Weights of a small mixture-of-experts language model, trained from scratch on English Wikipedia.
Size: 12 layers, width 384, vocabulary 50257, 214M parameters.
Experts: 192 experts in each of 12 layers, 64 SwiGLU neurons an expert, 6 picks a token, a softmax router.
Training: a variant of Muon for the experts, 7309 steps.
Below are experts of layer 9 (counted from 0) of a mixture-of-experts language model. Rows are named router (the router's row for the expert), gate (a neuron's input weights, with its number), up (a neuron's input weights, with its number) and show model dimensions 192-383. Each number is 128 + 24 x the weight over its row's rms, rounded and kept within 0 to 255. Numbers have three digits each.
After each expert's rows: a language model's description of what the expert responds to. This comes from a sample of Wikipedia text that the model never trained on.

# expert 58
router:091133137112143151148119159132124179130101134123120154180131165156187085122148114131144102129095130110098149087150109101170146107124119140111115109148124174099100149116128167130109136150143204159164154119113161103084078127113139101118135181146113119112123125174103118104113176154084118122159169129136108145149140142108140103120169074142111168148108124114120109135155128126098129132137142112136145151168134121129118162143181120133121132123090119157116145127109108125143196129132150132116146101094126170116125126144137124093144151170161132149133154132136121148155117138118131152
gate0:169127112127169142099116108164155083130149085127131068107118160077168135108132126088140074105112135162135076126109122133172083124110136138120118181139097121162131111148135113101133125167131163109142092099138170088130098124115191118157121125163149109108181125092123093132119129122110140157132120090124103150155133135123088132148158106106117093120151110128075147150138149125158163136132147115121110133155126130119116183175160089106094135114100107111087091163105140149148151112120111127102151147131128160128134117166107099133141105159190144137119144144125148094130134134159084140
up0:123106102114126153104103119117133115123111136146144124099131116130094136149115184138117107157120106103097156105122139146137204088095096136156119128134107162095083140111145128161105112168144148119142113155107141147100127119152121118139130111059130096128093127137173149105164152116166139123105131186114118154085134095140123140123123134134135095090128138132153110103103150155065073152165122131137132106109111108142129124138128139142138182132141176096110126134118156136122140120114141132127115079131120108147097159119126151118133130092122142142149147115123185101121169107111158076
gate1:115144133128154125097157142126132126112152120131137102127140135129111076141177144120176129095135092154088088129129153132138090115093141112136130095122127083098165145101125113100167138147146150112090092091080108082137133113145161167130143134134108118119107138082130122159136143132118123131143121110129136122123089119109113219145112130161134113139071137145187129125133123149077109141194102153130132138139158155138157158104180116145117139110147117150105184125129094138087151134104124142151084144125167110106144135099145154137140129108133163155108148085121134137149146089125090116
up1:094123158137110147088158132130120138137129100140098077104142143098082151167135117122148122080088095164104108172137168106140109118156104135141149148155088088116142120130146118107127177135141163098149127108093167137127111182190145144097184105121102100159141164089094129100121133120126114114106157115135137126146142125084113131118131113132123125140137114138145109105091126150158124133128118143134111086077106123074133154113161109104129128134111124126066135170114123108132136111109159192076136132135123142129182104085116125137110151130095154124120146113109119111136130126150160106
It responds to: The first digit 1 or 2 of a four-digit year, split from the rest, in tables, lists and prose, such as 2008, 1952, 2025.

# expert 40
router:100154141107160155188114156098124150164116100126060172152154124155142124076140136168147101089111125094118149121154111097146148106129135137114122093135086163116130137117120137133111132145136162166159153099128144097120119089106111104106140143163140125095079139153135101123131131122082103089138147121146119124110145132065142117142156076119119186158074128132147153145146108097102143134142168117110123144145118114120103141137150132117124127120135098145112183108094087131173123136077127149099155102095163124116122107119152120114123157138129150156144113120130088140152085146087130126
gate1:097120175113144132163134123135127084126119118123119159146152133139100154132101092058138118114102106141137133103111134152118123097093107170146152144112142143125134130158135120157102109126120137129102085120116151085098142072140113112168138152140122101108129145150109181169145141130126152150086191100166141166109130075133164133131126102121125161140115105120103158151110115122139139116109144096154147112165115148082110160114125134150137099145159148119083131113145101101139103156111131093131143130137171174116153101148125082115098121132127108167136102131148138110115118142166110170
up1:133156111137117130137139131118136102114127140099132164138086108129143120116124180133193144079104133148101107120104147090140121143099132126125134133152139167161128097129151140158111082156111115115138115124099159080127080148099112158109139087138129131141143099145138158111151132185106142085135155141143125152156169126126096142076154141171157128112125090142134156117118113118111132132158135128157109126102104143146160186112132130136140134084103115124116133139148138157081127136101098169103142111123090134161145155127146146134147109145122147142159048173111167159131144101081139130
gate2:136157127139139172169126122106122083144170155099148097077121101120117141149125124128106117114116093107126102116145136097167119131096196125098107148132132112147096120113094145149102099147109126121144149148097166154130122144115149109128124095112143160112104111128110164137131127140151131097086134111109127142146157120142166117134095107042144123155138160135104152129132136095150140114128156120156116123144144127087167141146119158110147141142151096129112119167100122129088113141083147071124137130093164137114123143129126139131119120208116121135089125139140126119096115141124120186
up2:097134172147151158126139122129130088160160116104075159139133164107129192159098150130162124117125120104134132139177128108088154149089176150164170139123147150133093137101108118164145147158125126167166108110112109102163142179116130119083118114173135098133130157111166096131141132156119110110116120143113116133097150137114154111121092151130127149126138100205108129186104112145115147135140140163113116130152147131122109149100150069172162085118105130116135139164108127111088123120110107106116117112086144123113148138111122154143154125124123115144118144119141175159135113144126113107
It responds to: Prepositions and connectives opening a clause or sentence, especially in technical and mathematical prose, such as By, During, Since, According to, as of.

# expert 37
router:117122138116131153128117125126111172137132094131094155172125142123145084119154096160164072152140141102102123115130127098150135112155152147073120107127126117119129152082116198099081132148134125155152145115148132100102131133087154092107193130140110105111095146148125122102116131129129130104139123142146136156152122152107152106096180099151102156106118093099152126140135102086105144139131136092113126149160127079061077131157163171137110139179105096141092141128110107166117157148111146167113132098117116135127091095178142131111142153151131125159166156141154147182133112150113129139
gate1:099132162140157129088091131096147124124133156104107105150120135160137131133127098108123093141146159156162130124156144138074117107105119126158155073066116121123109158105133123124100098095095158121128137144137113115174109164061152125147153103090155153090117124161110120138112159105107139096117137144101146130132171145128113168089139149098142123168145120133129159153135145150108148124134151167124151094143119154109118143137128129116112133101108076110120117111124172092138176122098098113144121137134125135114195139138175098128136157144114133146128132145091101107161127107145180120
up1:122135112134098128172121128114118145108135119129102076191117106059126142090126182107115129138129166130148157076183125094167167135118085161126107130160125167141130156161153094166114118091154146138109151118130120093090087120134131161165098147134109144123124118143117164148122120130100117125176149144142115140135129100101102135179152102122082137139085110122097125134151086135133129132104154111116143101089133132196139140117151103134156123130124136111122168131134115167124135125154181138145111116133130137138120138091076130092131128107116133104147109088130140139179126121153120128
gate2:126114132117138114106164148118172114122152146144116153152133138166144112161126088133173122110105159118119143121104115135121116144139162093139159137131116155107117194087126164091094157109092131113135134127094144109119108159102159106127161150141138118141135127184111161083123158119134103124096115137139154120097101133116144112117113123139133108144145111129099141111098133138121105144124142119102121131166122126077101092109085088111084126145119121121092140130149068095136125102137116137089138112112090128161106149104138141099131146071132145138131145160078117146140156088142134118
up2:107117127088120112147092127163119118150110092144125091130122133123159087142125114158121121100098139097169115094112130132113158110169116127146120107132131138106084108108125157111174129157110152102172128114124152099128145114150101080136149149154136156103148134117182151087173167114103097106126098160150123177145107095107124108106131136111121093132128154114136113103134132138146108154188135088135082149133129146146144146149096119135098063197102117104089079107118115133136181131127156137122136109140145155116087165127156088137151100143124095162147112103121127138096137145113118143
It responds to: Inner word pieces like it, ent, ost, iol inside Spanish, Portuguese, Italian or Latin-derived names and words (Angostura, Covent, Universitario).

# expert 18
router:127152125127164134151127134118137142129127100144079136163128139131148099103127091125152123135113122138102169113172102119155156101117135108123110091132147162091119159117130161141115142163148161147134137099096149093100110128108144134110137135155146115087110125129099088117109154146094134113145142147149111162138132135089145097133137100123125156139113136128164114146160116114101150135131170103096115136140097115111113150156174132104131108150106126169094142117100076138139180155089153154071181139106132157129108112169134125058129143156158159141143177145153116176156116142110156137
gate0:102124121143146152155151152131147137127127094121124112133115133104131093088087086138106141109113131120123158092083122107116069105140124125120129130144128133141111130131123139134109137084116151142127084155112160091147144161141126103095123129124142082110148130151156127169109108112143068096123155177149116141152127118163121124062115091090149092106142122134092138158109122105150197089083105124126152144134134161115104105137122161089130148128075134165097153140095122133117152139132135138097128169112154106123153133114098149106115140099124110149156145147157167129108090160158174145
up0:091149107110140098127132105113116119108150118143111152177113126131156132145130137077125126090104115166149158116131119116147105174102139160135143112143124122133120128153212162126130130076108147127142119127146135127140088123067128123114157136078108134084140110144159123112148150149109124121121120109098135142162110139115123132094099109110091105123128062101075110163090136116143117074121147104113125102133157123165135147106107126140102107138151155179173119122170156119154164094178129124192124139097116128130131142124130111136106102148149143105128122100111134136109161094150129175
gate1:149163100115147111150134135118147128141100112107162164116108103181146103102081087125126182108098124094119106149136129180128132119151092134136085139158128114052083172115148124085147147130115177131194184116166140170144059053125126164178109118126093124127117130154157093140143098113141100127122138159146153161168130138133112140096139071150113138146124099122154134128180108153105162115134149110113124141133127107127123117143144080132111117125123154125075156115103109132075131138090131162115109159124132124100129163125139128093155143160121145114154118112156134143128106141098131111
up1:163087095139133110091124100115113082124131117145130115172137114139132132117104128093123148111125126106139116140160155094116132153136099140126126154133128115143116135132157143101148106166164159133113108101092121156072146153102111149147130132129090099135145105117131073121152129122071151122131104109114164090144116147129107123122142111161123128130156153150187155066083140098116132145154102144096145101116085127129215142166103068083163107144095106164095178137110157137111142154126148098112110115124097113134140113111102138104151166145162126117147146155154153134131152128118134072
It responds to: Leading digit of four-digit years in dates, birth and death brackets and ranges, such as 1 in 1862, 1980, 2006.

# expert 56
router:101161161095149130156123141121117172135115123111108138124147138160132105123150130135138090107101121128133142111153135100167141083179118150141123102126090136120107202086136140107101119163166132170155143105145150090104070096143148104122146170160122117083115152171106107089083141161078099116149142110141122143157171158118119125121147102159123146176103091107144096129144117123106140151150123114124155133155109100125095145138154138088140142137132087147147177110094111138135209135128149169120155114125161161105078129151145115119158159150140159160142132158134098136131096168106147150
gate0:104165164134114160097108109132109136101166153110156111145123140136139148151111181136131150106136136103088088095149092129108104164123125166147062091091158125154135091148119131172107108066133119123154171139157085102119114133122152113146094127149142122149111138173153127142133131121103156132117122123118116116148180133110132127130173143110152147103113125156126103160134108094103126111146096152109147127100112124147124146103105139134113107137143098093096166145119090094125110077073147101153101158150136143154172138133127164127091144084173126118145121142120115104128121133118110146
up0:152101113115137142135131118128112077137103113139138134125151125160132112122134056110178124120106102166113109160141120134126119084118127094088118171150108160126143164136136136167154130138123100166095101120105189146096139127158095115145141128122090150122213113083069112130142097141117100126120134136140111108119155107139133116136058104106135087143119095095105135141105129170136110153148140114126125151167149112144153124159113138144122191152105151160149099098139156142096135155172132168165135095155150143121093121140126187122186135166111126157099139113147130100155159114135127125
gate1:116159133134099133122121075101132103102095141195158110124150110064122122115165099152110114145132121126152128112126166106143168156154163134128143130150083111157106185139123141132132177147148153126158129135155148157122149139173104142184119146125114076124137084131179150126129120133106124132103147079130161137094158145097153112127081120155114140148051098129124127109129114132126151105150107131099117145110178107157110106118115134164108116077087124101132180116138143109153153138107149134157162147181106101095067101128140110097148103139109144127105119139155106131104145128126130129
up1:122123106143150136167115170156104133117117114113110128083147136142111129112108163080128135115109158124142140136128139121123122156103149135161130153125145116149127123128111106093066104096151117119138157094143124119145170084140130150112157098113148219111126151168099114091117133125127149116152126148127129115156100094105103153165146105141122121156205152169134113136107150131139141138132138111115132130133141124138115126119100139117102094129154120152087102110138132155117154130147163142138126114127088168099170167102143139112090144148129151137112122111136144136161117106081128148
It responds to: Forms of be and similar linking verbs after a subject, such as was, is, were, has been, to be, and comparative as.

# expert 42
router:121159145137152176144100156126120131132110123142103125139141177148134096129140112176144117130097129121085138122149123125149146093135151132115121121159114135112100111129105144093101147118167145149121142083123158070122086130114133118127126157162101091137129116115083113099135124143118143091128194112133089149146138119093169105126179122158098158154137138084118107155143120091101143154126148111080119168135114095116122149147122146100137155158100082161117116091125120123146156164101178108100151085072144151128109113160140087133125134169149134150174145171187128134174128137125147135
gate0:180125117133142105143122139143094080075176113153098108128108118146083160117155162146164126146087160135119168123131099076083100140113129114121122137132143159183147135130150141115158125115111150126117123109108106101103052125132165126127124104151107153098170110151099115138104134082152138093120150139131132136149122119144121111140148095166149117125132143149178115117133185107119138143116112103113150101134147111127115123120126145112183140134139077149127139102146129170098134159130117108174132100111190111119076171120101105090120125147110148148125124133122098118108096161156100128
up0:126147153133120138089141072129091108151116136177158110117142121082146096136153167144156103112160122128130107101104144124136181106086128119185138109137136097135189096066136089174125149104159113152117163121148128097110143172121140161119118111134123154131119150107099103118137116136144097092124135109163134142117102091125151165158098107104124157123110114123116169135129140165176146150114114140132120083141164140125103109106152124119110148099151129141137146183086152132133161109142138092134157107141121150102130122138126120126138113151140129125127137113137136098156075085130112123
gate1:137129147125123171132109132148179134157118139146128146146111073156114124132088121106147129127122126123099101114162143149162144121148131141118119146124136164157092190124118159123163124125117133133121117146108106109129121142087102131147128087127130127150127142138055114158117137138149099148157153103125151138105147148102137120152125117112166088141168140073122138167128132119174117135143136118143107108067116139108132101062151135175115128114144105097165133146118114143138123146157162104136136155140145157126154102106132092136111136121095134140139123144114117136108099130093127135
up1:164106127111125151102113136116126139152146155092113153077104141139118127126111086142091120133137096089147132124120111099090128131118107122138131109125095115108124117150170126160099119153129185141131105079126117154138153104115150126151141125161098112150133154166189106146115113078129128070169085143127153104088130123151108168179112137133139166125120113132177138134119140164116161137155140132096097167144119117160097151149128098173105132144137146109102162090127133157162167097125101151161107115136143139124119094158139144163132095123113117089131123139098129105119127084161164124
It responds to: Military, naval and award vocabulary in service records and unit names, such as ship, artillery, battle, Air, Bronze Star Medal.

# expert 54
router:118117155111166140150119150154167162148132120107111131146160178122141117119143076164130111105106109085093115107129111124131136123134123148118115124158111148138105154119121156111107116149147137134161145102130160129088093137115144096116155162156114074099088188153105113097100150133116114099141129091139087160193149131130153101107190125152143154138122120126128115151133097080099131155130134100108161144150112092105116157140142157141136124139075090167119163126127088168142132150125163128134128108151149124112113120145138107143143165182145136137145158186168118147164120161100151119
gate0:099126135142116111157134135130130173160148090113142117131158116130147140122131098114137102107106150162133130147078123104106106117121156110130120143156094103098107108142108149111089150178097114134095110136100147144129176072107131119079142185116137141122166156069132114127161108148158131142148156158104098140110114110140133106085158105151107082115139114123117142147111137142157090117116100083130122145126131120117144150137159129153102117096147102129094113134165147149129155100151133132129121118096120157105096156143139142134099158149166183116113115078147139123149130121143093126
up0:127064137100126139115113163158103139107137131102142120136145155126126111126130139090112090150101132108115137131110091106120137096100131145124064122096126120106117165125108151130100104067130143085143120103148129142085140122149129097124072147158134120119157179135129126104148141124163140129207085154109132069174088121110142123144150128162100143164099116120112176117118103146131124147115128088124118130131115165125157136119147152174141090130146147128113158079168141125146108141156139132143167149132151141098092142149131152146096142116141096112122100115123132133138144139107118118
gate1:176133101132106081141118132083105122109108115162138083146121156107122122070150127116125137147133173129154157102141140120113123139121146103122107125135118128142133116114127105155113148134136136125098164144189134127153129126105159198109110146124133128136106135143130060122107129108131144133137160144131170174072152140133098095105148144161090155128154194114131137139136117130138160081165074140137112124160125143095122137082143127127130126123176136130113078115118148092096123104110170104132143094112130129134146094124113126080135130163142129151092135103161125123066170176135132150
up1:100096132125156157109091102120107125150154106109115203103177153143121107131171146147127055102196121150141112110156145153097141108157126141181137097140114123114108139154129131124162144149166137124083102100105139098123140074145125142098130133141110153099165111096147122131134125136131111144094110121153138138110095201090116178142115130100128111103124139097135118080121092159121136151146128122097115148169083166126118150115106113114104125119178101113133132104090078117105125149129139138134079113115117106153160128129135106111150096085157116118132154122111126139131109150145122121
It responds to: Final parts of place names and location suffixes after "in", "at" or "St.", such as Island, River, -ville, ", England", ", California".

# expert 43
router:086158110091164148134118158096145158153146129100098169139148122143124103117147115166156125120113091083095135092170108117124122078132144136097099120119103126113099140104102167102096137140124131139139150103128135116091113120113181131094131168169132119126135133135102136131132124129092081119134168146133112129151163148084151112089169118131094175146121112072176130168164120099092118133150146121110144132139117111119118135124161146107124128132122095122099139076108074120166136127106128126116123142119176173104101082112142106104126136153145171116167133136162102148127130141111157134
gate0:138122120101143112098119144075143178123154128158143117100137126184160106087113147098163141144123107106146084143167132139103111123097097118114118152160133128142151143164084140086157129114117130151074144109129121139155137107092125130123124132162156144105144100160118119166140123146100133095110158108106146114167152142129148125094109144173118119150107133106153128166185170136107111102125111155083120118136139122139168113116119155147122167095102134141142176111107086115141138151160126141148129129126097156157108137097135117103133164160141159133118124133152112138122178179093090116
up0:121134155136174155130158118135156151131113106111109131073104118116123151138137125118144131122138132161127150097106079087166080117121107142140142134125081143134165102163136143163114126118098118150126135120123083135086091153122120131158134147083121129151130144139086176122104131120109124109124109100108127128170145130146118129120138118108168133172129124110136137181138124125107133157111143105134104165152137195094105108117093125169129154150152072087135124153105144120162085120119163107198163159129109180108134146156136108116073132134084148114096137111111142136161132118115119098
gate1:143119120160126144097130159155136139142137123141140151127160145149152150128111126133121139131111105109091102078132096125089129138121116059115093117082125112152121110185143154101090143155068089114132123096159138146102115127157147143190138137113139121146126051123166139155146159149126114107128111119122147091108112127146141093106144139129096164162160128185123118121149135142156135119150130132148162164111104118144135066129162125140121115137122083160167159110167093098133129142131120123118088160124137107080106117156149101107159143142145144105158090088157105141123116129108145141
up1:109088134128085159112123100138144105134098110125102126099126150147132131084132149113163157125141101134137180123152125132137092170143115174155103129138119101110131146089119145129138114160169148139139126140098102103111107131129087147088148145142117111092114149152124133091133142149103160125128130139140157140124140150125139119087113129181147144171202127127132133150081190114105119135118131098104114098116102141116126123147142124119091101149166153071145078172125159154135162166118157120114088137143136167101139129128110123100142116109104199091115111177114156061161145109119139132
It responds to: Pronouns, clause starters and paragraph breaks in sports biographies, like he, she, where he, He also, began his, debut.

# expert 50
router:114142134111151158159112163111120138154119112127129171163128139146175092101141119129167100109103135116084102100142082086147155105120133128084110124131110149098101134123113176126125128150124202170158125134113158098101093126087145107130127182136123117083125130121087105116120167167092110135146158117137109134143145152100136107103155100155114179148110127113098089157159101114103134147124177087118179155166116098118097162137182139116115132135113129154116186137113120138141188162123152135109161112126124150087105099149144123105141162127125152142161158141132106167149120131119157154
gate0:114150137138135124116135183063122138150131104109107132133115130122151169097158153119141132096115137145105095123154097109081157091124161141107080145144086099121128102140160100145146112120074177153159100134145132140093114114114144161145113148127150106100150145120130109132107106129099123091106147167141144118142109125127067165095131122156078193098130127121093089125147108093108104165165171126090136131128128116115130118142109163115099098103107138126110157122122139167125111124138123136143139127156105135103133133143128131121159085119140151156157144128115143092096176136130128115
up0:100152136122139107133149192106115139108138132123162126133174125141187138127140144124125092136121123129130138116137116138100121135089156139104064103134112142092125121126139150147135099111145134122154141114138113134135090142123120121146107157112152178126114124129152076118149107094142135090126173124142151114090135161127115164114115091184116192109148128106147126108160137135075113130113150088118134126104122109111152151127118157172118150154152150116153135145125133164159094110132138127195137093125109143146129134149158149152128104113153089183145137069102130119130136122114109130
gate1:102137113111135129129141137105086156156118094082124189151085105145127150126096104130117141151132151127127088078135135091162126143143146133081120133148145087137155104134154116131136170118120181148139107141117177139120154142091162090145127144146159098076128137096081105144160117141147132130169164104136129158144157129145187103121109172102113122137111114120147078139125141138174107111160112123154159174163156152139080127127177115103148098150127110149156135118115110151164158111135107159120132156122110111102131135127145123133167162121116149155120113133098048139135133155129112149
up1:171126113140095137124099171135113135118152107119145187134158108114123158156113123147110124136162135088124141114144119119143125148130117132113094082101112139185102104164123091148127133120120137143127104145138147106148115125157166108112140155116154125121101138129114084124094147125147118135145151124153140134112151093131153125122139131157119137141125132106110143122140157105170089125165123133078116084147154112127102138137133147115121111140096131139161132139100135156102113141111127181145147155136130129100137154074132186125167136102114086128102126162120134138157123114186143146
It responds to: The first digit 1 or 2 of four-digit years in text and census tables, as in 1980, 1963, 2013.

# expert 62
router:118137122115116157125087118120172127104124107111097153161144153127153149124163109174131112116103112103111119106141139127161158132142139122139106099125126157131110145099108135071093106175149152146131116121125148107078135145106127117080180156108128104132111157191102147106142149117113107106171123144168124125159156150122153083116177125159123149143113125133136132150124115111098145156170162099112116131143142099116103148177130164101121130129086131141094141118126094138133183124123153147136145105119168114042143121119136110116130139172151111143153182145154101166164116154128148133
gate0:105126070151133203127143126140149121090100145121146113127109134128131143150149163069125098172079111083136114133114135175174168089110076107078144099109125128140128113080176081112129104109152103140128147116128094110112131141076169140112167169107125106131131137119125114090088126143115114147119167130103147108097155148121118107157135103144139129146140156132142136138126130091114117133107122097111124142154148187132100115165111112129133101111112124089113147122125119143159134149127114121130087132126146111114090113129136117114147169137167114109109104146154142116120120127126166122
up0:097106085133154103101112111136142140130093133101179140098121095113110109151127125107145109136136086128103148126095157155132136110121118131080106093138148105130130132113112087153120122158140123145102122151143099100132160145134093104111155138139142164137103110124129077114109125095145088091123152146134138129097120141169120141143124138122135143128154123153068126145138097083114120137132118101073083147153152132105123109129099156165145128163097128124176106117090145145123135139120091128082120115145151153104090128159180158124148119100175119151132090125149116118177112093121136129
gate1:132119092097119124150162132143141132125147147114140138160141129104128109147162064122128151110089166139112107092142167077120189116138158144134121114159120130137125138128104148085107090121149100141099105100123098120141121114131134160123107149150097094134140135133112126134094092051115093147111159126128183121121133110156130145129148196156145136128095128123118138127125100095120196163154147107099106116139088178162086117134129112133112119179138167097099160149110117128141113143112097131133171125131120136089115158151167113100113083106108126108175099138140122080132101121147167154
up1:146089158170076105111105143159136137129143142169118188094165066123149119121108156096112126115167133133141162120123141115140112131160141123103168109102132146100122115157126180114162111135105156111122137117134142139163077083119152159122138139146128117109114108119143102102170125126127092096148139110110143169127171114175098141133116107104127183142131123143131124171131106135132118112092089136106119134148123145138060161137133096135107141111134129126146172138104117140149107144127091117138126169107125134086113128102112108139118134157092129133098112129165135110099115131116119113
It responds to: Inner syllables of Filipino, South and Southeast Asian, and Arabic names and words, such as ab, ang, ak, aw, plus suffixes like pur, Creek, brook.

# expert 10
router:107132116094142171130097144090130132156112148116109124142166173132165109126128116140124130138106126096113132124145127104142147103127169127119089106132107147094108128142101141130117108162131151150122165081112138118109107121106156112096158137130146098131106151135131092138112157143098116127144150085144120159188160157104133101105147106165098138154122106118154085150123105086108165134142179095107152161143119107120102163134140142089122140146129103175103152082102121168138175138081153118108133101107135139097102113130134086110119162151114169141156154169136119159130101140110126133
gate0:143143106088128099110117140144152091131181147114082134118187148108198114177099123111165130102108128104085126127099141118105148154107103131128106161136141143177107168081160111175102107175120174066151117146133151131098159115116136108125071171137106111195113155151147107108117110185130148083105107126119098132109102125099135137148112096152121070144098122159135116106132154086119109137150133119090159166120109074119114139155154135108145161113080096121154118121147148145114152130110153159129112135105132163158147091128098141126115173120123114134109154110164147157095154125097117162
up0:149153109135145143128136144101139102106120100135141162123088088182129143097161095127124146115168126105142119111138143125133167114136115115152140083164104096069126152144141147122151147147117103156132105144122102127130155141134142172120145086143128173083130121118117100175132101121135131134166089147130146129144147162164117136094122145102142099124139111157136197151142104106107146126129125124163118115159141178157173128107187147162151141177144136080145175156133124127136148125166065124111159120131117158125117184137138118138159101131106153105122138119086095110146110139136109129
gate1:163131122117133114114159155110118112122186103099118158140160176113134150126135053161136149119104109055130151134123126100107126123124110144112160163149107204102177133078154133124122127105163115152099185112125119112137090139111138077143142124143136095171132140150160089125128110106106170156118138121131170157133132122136069134080153123091137130138146122114117120131135118129174119135124141146129167121101137118125094125127106136109138113143113191164111134088165114135162111112129109083166154090112175139110111126122131126124133135156137102130159103115059130134100144166114139122
up1:128101151119121130116153155128169172108126146159180116102113132143097113116100102141111132118127169134159132107110147131099100133155139079125124174114098117095174091114126101143136132106142101103124091095127104145093115108131089077138134145139159072113126165099103142055126118120117106146117120144132139127142102128104147118140155127147144101100103095085072114124147136115126126160126121141104127131108158117107117123121104132118134124124123157095122125150119167102109132120156144146161124123154115131099148149134145140100109086137139174147130109112121098152165156104130124101
It responds to: A capital letter opening a place or proper name, often merged with a preceding preposition or punctuation, such as of N(uremberg), in L(esotho), : B(ombworks).

# expert 25
router:112179139111126130183106146099125146150108099098107150138158132175134132090147126160182120082101124120135141114142102123156158105136146151100093104182099157101122178132089123112116167143136143153150143081102144083110099079110149130092134150159163104100084152122075124139136135138114108115114151124151110151120155137119147104118127095134106184138101105100143131157143090118109138126141156118125118144125097112111106151148160131113099148125116087129126135111124122144174134137096133149091148092092169118095115109126168116126143141128135144161146155141139112131137098141120148139
gate0:156121135134095151137152112161136099133101132113137133161144121070106109138117141127154096117099138177118132093115146086132129127144155113105119112150096166143128139136114168136115126141112149120097160109062142158116109088127129151145117140083147159100111108115124162116096108159107144131148160111117141146130115150145130089180125119159088174101154133081149101118095079136151194174097158052079145092121126122145149143135103124133129132142123128123137123107126117142155130115127116133073131139112139127128135137166165132145113102189126093106125137140184113100135125147115118142
up0:123136119157115110125109166149102151081077118166145130151121108122108131099115151137143118139138132084090117123137133115126156120127127087101130111154136129138125132123108125166170149128095161118108134111155082113113107175088110122144137113097152157127140120116113136116095125136153184142187140085113117154119121139106109109146116137152164065103103089158142094173106098095094157095121146153136065127118157121102128063119110116089111111120102172083120093136159103113167145153155079102134151138125098140150115136134122114117121091103095112119120152141126128125136139122132106096
gate1:093107152102063139139135136081112139101075149136116134132101137122083122171126132104130105098132125143128121156086147111148141157178160153163101131123098110124130133166104116098103106143143102125153078137116139147131131120147149101124132160136175094134131160148111099112117064109157078132150089135161141118116125149147161114080142115127125114130087138168103119134117101119178127102163128156134142112127151147133085134116104127156139142090133126142148114119129129110151113077156142105162118115138082116146151111118100140098129108124193114120150123147158127113158137125154151134
up1:137152139122146134107091140093068133147101135159226113134158141126125127154137131111115065156138155137122131121129086122124129145142146169170124131094145120104112143103102114089136122142142141111158106113125128152065136135114129089088110097175155174148102099108122134132098103139170098120094129134116152183145115162120109107157142102143118111128138132141145133103130154113111139140062156112118105144142127075131180090125158096123151121132128148147163139149122100121086132128129118118137137129130115101171129098126133161109116130107118102134104157123122120115098120110153147142
It responds to: Prepositions and linking words like of, on, using, used in, based on, mostly in writing about songs, albums, instruments.

# expert 57
router:106154120104155123136126195097124154128109092158095124154115141196147127133137112141176114139098107135111119139168089129188140106125121136099089100157121142104113166123072152140099150149162189178154135107126117130101132100098144120082137166143133089128119190141087120134112135128112119136175162134170095143156170132108125133127116111123122117148121113120147112147148100111114148122160131095093127151115137115102103142166152148110114179187114128118113137087096132160141176160097139172103130074113147126120096127137136106112153135121120149167142152145124074140138127124118146149
gate0:093158137098123134195177109158114137128126099120134119120154178153171145113093074125172140121120114111134125110129119144141119149110130097094115143167140094122141128091155129122131168154124111130136133099123130129150121122146134130143185132132082094126179102116138139165151112134131126093185117153135105153131176120135132114129081166140127118103141123144133152140105113133083121175116122133133127134112159117133168127089154125137108127148097091136117145113133115094144128116158107109161137124169153079115117146156159121093117143162157108155144158131111118068144106141065119118
up0:155080160174126145081124082173135124131131149131147113157151081086123153127124135138121108106151137125133121117134146159160125158112084106186114125093151144094093126110114118149115113063138137177131127122097114129134149129107096097113111098151119088120145149117139127107151110154127156181092158145082158115082115132138153142127112140133154140110142083120067178167132130110113108132157120118125113149144103130133079108118095101135129140140147079147140155125118134085106112098100158126083135096110145165166112104144116124132100133148127100112131120148156158151122148094130115166
gate1:106131125115149156122098133109129114108129112142108128150123137148170147156134108132155098123093150176123088124148130144118098143108105162141103154119123157134155094136109090135099161132116134134151098124129123111141132123126142132155149114093117128126079112153110177132125144077157114117151127129124123141136142145170171120155093116091090074149189117169124124148114135124119123111189128107108101096118135115149068099130141117113144138059146127130160155117111127127070133148133093128123107079145120147107107074109130140175143146127092146150148167133086088115177145175143102095
up1:080117163125104134154117121095119132149105128149143142135156106124093119117119106113170111158124106104165099128153143118137137130150090137170161134124116129112158103119145119111128129126131116160105102113110099086118128175121107131109185108090134158116174094113130192085097109116117168123153143131117136154128069141099138138111158133108131129080134124144133128133107116160132123159110144149158111144127047116117104101130125136112166128107130098162115128072164129135175136129172141147121130146133123174079115121132120136148110124151105156109144124122120175119139137146124111127
It responds to: First pieces of publication, artist, song or driver names, often after of, from or table pipes, as in of Pitchfork, Paste.

# expert 12
router:123131136109154152160104132117124133150096130155082172157174141113154131128140102139155123124112137093081116100136149103129147119149171134111076107138097143128119164119103137129118144168139170138110137085133159104091081115120158109093166159131138114138101149137121113109092147128103119094138120102138121158193158138104135116130150135153108134160129125127136087143133108102104157134141150093114164152118113114100114171153143133091122133148096101152115164084105106132130170120108131152084146126117176160118086133131143114123137133129149177130162156174159102151146114134105137138
gate0:128122143110111114139116114098099106111124126159093147158135156123167150174143125108123080152136126138072152087103164094067149088149162102105132101138140133125125146129131095117105140128141116107118134119124122141148146142088125092083140120153122080130154152106159156121131127134139121149140085101104102148137098083140147111110121152129114153105148126161114135094132132162113166134156166143144137107135109133120111162121132112157138183137085118144077151113137130128119144140131167122111121130133120121155159143137099110106135123144101088110130166148142137126091111148111124125
up0:135119132159090140128174132136153124140134080156142136141129137165144140150122115137160113109142129137140162124149142114091144069176143132142103130130123133097149088111150100117148109119129137109122188096191121137149128101101143125114169094139117092127148159156117162154114123086139122129114160109135123130128151115116117152136166133110139164117123159117149127112141121169112133134120137134119087167099164159136142158176153101087111119146106110119079124053125119098159092146153097168111134166107119110135126155147119092087132143167137140099119169118151125142108145104157138132
gate1:152129126149128136142120147119168132148090116151121124106151102090101070173109111115130148098110168151127099170135163117118129134110132160142121108125135166129142149096097095110122144144132133093096138136132107121108107133135110122127152179094108135153118116139102100117136187141130123119125167100116129144154121135130123135130158136128134108135123119107150052128125167108163124101126143143122098082123168126104169086120116115167159106089115128131158131120116117106130155131156171165109129103094110081119127142107137147101104140127129120110127093160166181127127153116069119156
up1:145114094087143088121168133118115122131115120124111062129155118130122106143116116121123167112116087122126124140137150128136143158156156092148097119108146156117152103139125133138117142115127113160098159201104112148108064127149157172101132131103130138114153165142101116114140182120112138131127125113125127133116115167148158106102109152139132144123132095114123101138116195140121114089117136136185111098165142128116117145094135141096121157116167128088093123154167164121100137154143165137101150114143099128104163131083152157125134126128141131097159164105159163097143194109075137126
It responds to: First capital letter of place, battle and geographic names after "of", "the" or table pipes, such as S in Suez, Somme, Dubai.